config = dict(
    moe_layers=[0, 1, 2, 3, 4, 5, 6, 7, 8, 9, 10, 11, 12, 13],
    normalize_top_k=True,
    tie_embeddings='early',
    optimizer='adamw',
    beta1=0.9,
    batch_tokens=65536,
    dataset='wikipedia_en',
)
Below are experts of layer 2 (counted from 0) of a mixture-of-experts language model. Rows are named router (the router's row for the expert), up (a neuron's input weights, with its number), down (a neuron's output weights, with its number) and show model dimensions 0-255. Each number is 128 + 32 x the weight over its row's rms, rounded and kept within 0 to 255. Numbers have three digits each.
Before each expert's rows: "mostly gets" lists some tokens that are sent to it at least half of the time. This comes from a sample of Wikipedia text that the model never trained on.

# expert 35
mostly gets: " man", " Love", " Queen", "Ar", " love", " Battle"
router:127109118168096174119086140117094074187160158092156162166133171162105132156076111106088085110139164096092091175125143073111101092081101149098108085148144142178107146099123132129146086180158154102093158097179127117136157106125099123129143151156128147169158124075102150116141088162138113147132157119153146175091140090125119170099109133103172085094164101106097094104148108184155159084160179181143087149164085194111100146143204099162176109145175095128149129103137146074164119061184090137175158137084074111097110190131119124120112099147118091147076158147096114118125133087097075104119058161158124079114108145147177093142148094140071151075086078122093100103076075103181114099162158153179131117165108134163163151150156158130132132117095129180078088159168167144137074113165060
up5:107134079153128177130109086157065036088169084157075150122099122137150156125093150150142113115163195101129091160142088061106154101194123111125087122109128142129113117099086129108125086076133123133099189085114180131114112121121107129130141121137111146114107193158108092151183099119154119116132111105148165148098169109179159170108104079088195129080167168147172156168096060102223088079112136121082077106130111122067124124123189118172136121164079134160137098110158107139143122174083132169180116103137120029087048186119124087076142103083118103113047091152084143106100151111120143139153140098159127150127144145115161131166094087182124139191106106126168087147113166108140129170121166195117115107147117131184137104145096124103120092155128102118117112117108107102145125083122117
down5:138137120097150131135172101166035101123111162072090148123088119087139135071108156145159143189195155076138094119168153092166180140070123176158141167103116121118115112095111126118125099100103164131142158070107179155138063137148118092124091135142159090074148184166142105132128137112076106082123095148148177122124096127161076168120112102106106156193143151140129125097151074072170115141095150125145137104092150125083092072138144153163100136122131121146142142153133106132133149136080172148096155145149151081094108092162080133106175153123122090095083165152059135221070165084092132117158117116127181154103132113087109128192113064140158170086107077142092115160053151119093130101152153196087103085126115093138182142176150099108127122148146072129135041147153113143103129183119103
up6:154132090096147149115113127157075165138093161174125153101144205105129139099129128064088126145134120143111129119112140111146086130121120138106156155117174141171103075065132121122116112099128159060136171091152159087144120131069133126134117136168005125175112208146148187069129120159188112110105139140084122134193140119139160123114084127079116059166216052173069143102136157167147145112108139141090100100171088117088125124139105095156077110109164078138131114135107131060117124140171115158105124180064131151076114129123149176136157112140149130125161103193094148113161136157114126104106140097104123149115147116126093163131141140159094126129133099096183122129133105072165132184131161154130087135187129133135198156129124137095064062085168203131110115106156110118170151126194173
down6:126081142116135098147090070140094122150137144108110174148163163118137131199143141109148164129127154157153120145165111088128137140114136189173095104132146154106114125122130102124100082155133139087084130104144082092092099188140088145142091141057093097150096117147107186126124160129131095099061128132116116151129106160103079168130130120108140186172164141084111117099109065182184115128095138171175177127121124129143114144167102130103178130134170084125099137097186085101140136138050072156079129190088179105079094170116077139124128120195109128080140169118087168155201076127108114165160120162142089086122137110160084138136102120091141134152111134143085127156099048163126176113141108170069136102139134125171160082149077133108057114195126057116069130126143184187187094138157177
up7:131121151184098139129107136109125102171153147124136191076104142134101133161129081101084094101145180095131051148115142102112053151105076125058131119123129153140096158077132106176086094115196144090107184096140166101141185127134112162157129166161135153139113144110102139087173110154092070158132162131135207108143178113160097177124123152110160083071149109090102091079163131162111165100125137171133112179164139143160101181136112096155100091151151117088093138116105191097135062131143071163128117182098112112139069175154110118141100073105112116174085155182123104131147081117104078108103166127115095104061064094169166084162170117122051183076106106124141102074116111054151096114165128128172159091145100141114170136141164153144136107116089132153139113152171134135084104116132161
down7:079157140073179153185121119097186104128077102151129083176155086113158157114137131166156137196147151103147174133117071142070160161127170148139117127174095181114152089147164132044188101130046146121164120117168202129166073164102135139076129148071095118128107164122147142113124168129143144128146085057103127075170198094129166088141178128130186080145109143076133123168144122122114102074176145080130119135087135122102138114113103159117090103162101137125167165182129119125154109119125169146100129064121163121173064105118082149140095145111126125081083174153125145079155108129157170181168189086133091093141110068133096142122132086130165141136094113137090065147138173110082154140144129134088061148123127095161123123163149098138105138161141125155130057122110104138168131184152151
up8:136191103158093178102181125113108091137145079143071116160151093125125163172092145141082092145117139150175113076130126160125114143109137098075161099132126113172096153163128138119118135129189159116140133105163155125186176130087123154111174150125155107193141165111112159153139162153115146133149111095168125157141106097131123134091125127142204144113096067141121144154199162141179168116169132125138084106144110132103153113111149071183107119088138180094043105148126135130117111063112116144127153092016111116073102120057147119075140132116133084208127107156103143149094120176124058139131064172164095108169076087098163078108102143192094171162084120077096172137081068122129100103161106153159145135070137091172105115095117104095141069133136113145156097086098180133122133164140138
down8:170171114118150175186164156121129144140104166165167129124101061076110129117159101115136099058106121142198061091106142137082114141129169180117148132115149099166159204115145168142170107115161120142136106107138119160103144123159116180118111102134133128088132116116132167147203138082163139083121072141163132162072115200080103160109110160151140159104123127105162147100134096165119134122154173194121099109110097092194128145161095174058157135160153131107152164172154092034098154101130160176118116060135138109132129071153079165084131191137125079133111107142046052096154137142154132162103098208111106105137096053130110165152135144118126118115076164106114117116107081164113116167156133151117094153124090088093139128091119135184125116144107081107158105129063141171150172126119111
up9:152153129125156132081133112150137134167102123174121122158175113088143106104116180132150142067206063105101121144095132121114078107094134126099165082159160163175109135141123154223061086114188184156137146110166086141157111081157111133111164118107132153142140126118200138080093137144179120109172148150137114068093107149135123168132115111083155108185116116190150075092175125100153152095157204141067155117129114096151123177132087143139165119141079201155119110130166149106149125145158135158151155119128156147203147093136133160141137118120129118148096161135100083128167156139055138177124083162148116132137183116098097143068103075130053100139118111107119150141136081062129154142102071142112153106186114163169138215174157083172165145103139094111091114157129134152100135126129045
down9:085051153133143084110175136116131083090062148155137104141163123094094193065184168155140149107123135118129142159052123113103149091177111169108062176154153155106179145107088113169155087088096114105119096128144119178146128164080055180083056129092133094170162145140136068107133148095141107077131085124127094096115159109157133133092085137153183152179108090131125131146130105157106132123127183133148175164140097146115115097161050180146106136177105181096120176178158076104151100171108190153108135106193162112136136109124119102134152062110078180129132182132111123080103146059178154180103140077157106125137126085141124118124118143108114081076156094161152101174099110091178098099125124155146083101111178160135149139161092140150100123140072123127140123098165143136121122137104166
up10:162179150077064210091133146092121140223101133146173148092195139213171156084080046088134092124116119126125130105165094160126092172091134130055159084118109147122119166113099120139098151179127140077135140105161094131127112100150138130125201124150125182114092096108153124143142103126117157111144189145148150084155119125121126113171164098099103099106168178116087089121162140077152091094130123128159073117104154159161123165151158152135147137115133141094065150088124166081102132055186122103172115124137117132167163100178121148155115084075124129182113180123121157113183149131121158145099125163146115138120152078106166094194156108116117140144081151143125106130113109056111168135164099116166122161132157177101144155122165147121105128107102080170239119122142117188170103095147137
down10:061118126200126139079137127100124091122102057142095101150167093148119108159131135137126158136133124085143129133172077095133135114102120140150147087169176166138140100169126099115208052101070146119085132125129179059105102085099126061114132132084134093100131166149161141126144216164083164094159104095108137078121142152107123106044122107167161120113110126087112158125117057133100163075080111101157166178102106112093149093202053135139127137178136161100126137177094131113126174105130172154118101087168141115133073099097166208164125157126118068084073111115118182168113166140136110122116134131145113143174148118096131076131178143119169113127110149123063106140095142157129186119171113155111135127102130079124168095156089104180122134154108120112124117123149181130150106204157191
up11:119099077152166118124075161133105082135109131130091131117095157089114128095056084099137145170084158108122150160161135126175115165194089144128183063127131176104115153088163105130088122144120161111124089118128180120196196090080153130142146167162135131116174155101145136125137173147097097189109108103081221139150103128174092124157160080101125145135145160138096147083152151177149127099128178129121089152160124171146154122164116139136151079095130115129040182145127165116123080117120106120076106204106098157174096145083152112152109084061110099119073142154048089092099090111084097116174132149145168148092130065130169090143188106170115164154132112108108130046116153093086094084172118099181159071171117135145169106169140117133132079139163140139122142123129101141147139164119118
down11:058176122143100155161128138116126125097106112149097098195124101109185144135167091123171207180140116078117136079171058129115109141119133159134124135154099091110110159120154096119129153108092121152153138138158131141132135128163124141122171066139173151111140108166149100158145141091130148105085047088113131080185061164107133082107099106149189134137168164139085189135083097128079063122116117142131128107107083162127147167194132183139181129143148115156115116190156176148088123113135136137133168131110111150097057139124091147171191148140135124086103154124149144144140151124094075114093154085139094090161129078107097173124077211138092115145063168117027068150116158098136151110167162140117094172100152150168183089147149054118100149164112105131101086113160136118156113159136180
up12:166164113163093179108112141135100112136161121108162194109131160151107105129098132102091036079121155107099089141117153098065068117105076159110120126097172138150104119111126132145131087099176161090115144092165177125140144077150103151207135153168065142145120118107129162126179121161125109167137171114184194147135167129170080125143079158119140093121147123106087063128172144162132186130114157199161110151159148150138094158150161120159111067117157131077086093097116171118153092119157076133165145142109110107152133152150116103112103094081109108195110173168111102131143105124138076139119125142139094098097078132174149083162163115144089211078064107138151140084113107077130095145186166141212141096186101120125144171154160169137177097077132134161129100183169145131101075127157127
down12:105157147108120178144100130171160119109071117149156074121141105161089163112100148137191149162126125117168163080087055128147195176124139108133097108126090126114198129110092175114128120140052191179174091153133188117115062123136140102133155085060138105088179178132119151077076177121151097105144090045145138101123155174080152089099142100100140132114135174158143140103118089124098094122112134111090138118099069104127085142133105145192160115169139108149144128199186148157133196150081186185121191103106151110120111087170161103167144174113121172169140127187127132126113123137130104130094101192097102089155133147127112146128119103064148106103097108116100148176122144168087184156156154095071113100096108116107160084202114129120125158128097142130116089120081155109173117104151114
up13:132165157173131143152156175123142182162154173164114115069177171119095117145174137108069116084138093141170062123091113089109146055109156072107146106121198145168167109122110162122127126142130181174045164113182124123172105131123094124130099166138163091102141179125167131121106074146106123208093127111118137114118176130188086126079110089139163174156197151108123168143088073131139132157141158149163145145127090148119134175106093121108092130137102118096127127149111112102086080155133087137180135114119151133125123128130121125109172122117145147148133108113121149149139195187179149132071078100168091130127080179204171122108093157116125133039133089117142140108122116148130115083097080178093157157140095072152135177107136114131098159173059121147126092084200123160090141123080201
down13:105118170118137169166109112130149106083142126093124081136150109137116065150161120187120156111176162049121131142128081094166142102097139177137084120135120119180146129199198110154192114142146089099114101102160108144131137141136128239133063104108144164157122132089143129119155202138104092083153119130096130150141127138111162102114190112104165127167104149099144121143157099084171159147133155121084142129140147051108110156094112121096105160134136107202103106147143152113190114094136138131109130156220139103098109131142105128158058192119158139117145050138107134175131149152095114057099144106140130104141159141125134154108122060172114109103097042167156079184101157125073134113150138155149079177151160149145111138121154110157131151191130086128128099117095122131105104177145240
up14:183133127111134160141071111119123114151139115086167173139143145147109086128046106129088102112157136156112103156142127096124087154090099133081113085104176177158088119144134107146125084124156139081115180113147160103185190133155134147205114146120132132192144189103146178111174108179113078144138151147128183175146108087182089127098061160101171068103170127142100106099192189183131133099122130175144118126150150126168125140104159105155116106179124097079110132156143165087114078068143083152189139157103057136140066164151149106087138074095124109164107147162103118149155077123125090150122130122169129093108095125156096116158178098086090179072085113133131152115122105107160083186160145153190136105181095118187151163144157124150125097101120143135088093220166155161111127145136136
down14:084146151064142161136115090125195161148107122152044107179099110117081145119132113136176177156138112065144152138112059085115144122161127170157145140174107118121149148147099113106136169135100091170171079127140167138107100188125127125124114094079138133090120116129164146099103131101142146124036115078123159093141112186139132078117146141151178133117134130161151168178166105112151110125086123094130115110055084135093112119140092147125121150135117119146104130209179121133131135128150217113157158105122176093151074121092108188151129208127142120056130140126153134078173151155147148154148177132119113074141151135084109137161121089083114143173069122133107162147189118108124183155146116084086132084177072051136141133139059067147087129147097108142112130104158114138234081113139135
up15:160166098132094115100096073153132117143139161090129150155095151131102100136125083119138123111130137100119119143126136153084130160099091163103105132048105128146070119085105129112127061145142119099132144125125144112107141151129104142128112066141098139168177083097165131137151119150119062133158109176164120136139154129066078194134125106080165158066116117088127107142188152134136145088130142167128118135211184127153100164129145084147161118171162101085142147132124168082079085195161101155127157191100156075159138190121127111055055117101103129129128135153103111103137101070121160133142092064120103060118119179121184126160110091039123189126043118057058149125135115135110139154083151136175103104175133136115123143132158127154155107117105155159165063117112094172221099155142125
down15:082105175117147132115163102087188111155076154177139080099170118067117158155139113090116094143143139094144126146131081159148180160109081196157143121158091128107153108117099101081134111123097131117083189100122140130131069101147162143105125095073066085078109091133088070108121156112139113109108117076157124092089159136130212150096146040100176147121160103132118126086119135134167163136099064113126141111106142110082142148156072161117096148114124168145161136188118145150121109144101187123087080168136177108140046065114139091119121161113127082110113163125097179062098078108170163115184135125130090143163121132066100101102095133085188129113095136187073130115112127139091164110162079128102103099119179060142152087137105114197085119097135156154127145098112112115192146162137135
up16:180131101172138156155155114156149078125181137133135115150174140169098152167135099140046162150103102169130107178130091074106130064121144132165145123106101145123101145195050077151104124128189169141143106112123093143160128132087128141150113167138181109132128102129108103195112096142155165144164157181140154128112139089167122155124118131167210070103103123051101162180138152127211175147146179125146116084154136155190119072193186096155126138117136163119105150152072101142122145137111123168067144085136096145135126102087073104085087131143146116150170177142121147146216126139148142143118129147114053108101108139089178132129141169148112181102083108109115183155154103139115111065139116119144186120105070086184139159147119121106120165168173110099072116117113139095164124075170119
down16:139125177094129150134153162150170164126093160156131072119127066111078135103165171087170109086048146128130066118076141171108117122159200144047120070110148141166181163161096178105119159157105124140147114142077072196067163087123148186127149171117123093117143066109177134101135160105094183055143153149147100126119132140075142135136084078131143211078138134137127136104093133144139125156142102139104142099125105103110166128105111125099120120168169109094105135109107171034072088134170178091142124096125153140116131100109098167168081131058132147099125089119117093121157088132195150102141159145094116140105127094156145146088117151152135146156182113115135104138135116209104120146149127131101097177137109101131102119072132082140086158053113104095120159159086154100112194128098110
up17:132113098126131139114138095180161115131186142167145164116126102165130140130054130185125139108113181130117123157144127127058132134142098144108094130107114182114074093045173066102130055162155178112117144098112139082111095172159111110093067142182107143146133161098097144140143140137123100130150162136157129119119154092138162093143165128076094138096090143103121054097173078099105090108157129137169110125142129119160147152176166153110134114139221104089078106074124213077163122179102118167153085191102094119097079221116113117096099092109087142166059142156099102120153132095131147140158093096116090124143151064142127132157146069138103144113105154112139098127148115099107128133126174150142135072175108103146184113175166115124141131157122123221079119165123104138156130108210173
down17:081182143079157152127134155148168118106108083141094081138093163140162163126129184153152194139155113087165167082155116124162143158147169126153090114158094119102164151128147105082156115135049106107140112117113152090063161153198125101130122128035129134052113101156174116175136149115045206078057094150182149133171124065129115079082147101138160139131088168105147123126117102118055147128107136114133117092115157128101154112149137172126070153110110112138111126147143094132162151085170196149087160142094086099176124081125107128127127178104134154089128150161124166136159155121133183113132112105169103157181159079173185158156107146075123105147112120145069125156161147105091176098129112127093117149146083121124172159189120064170126173129117147076120096059147124102164142128113116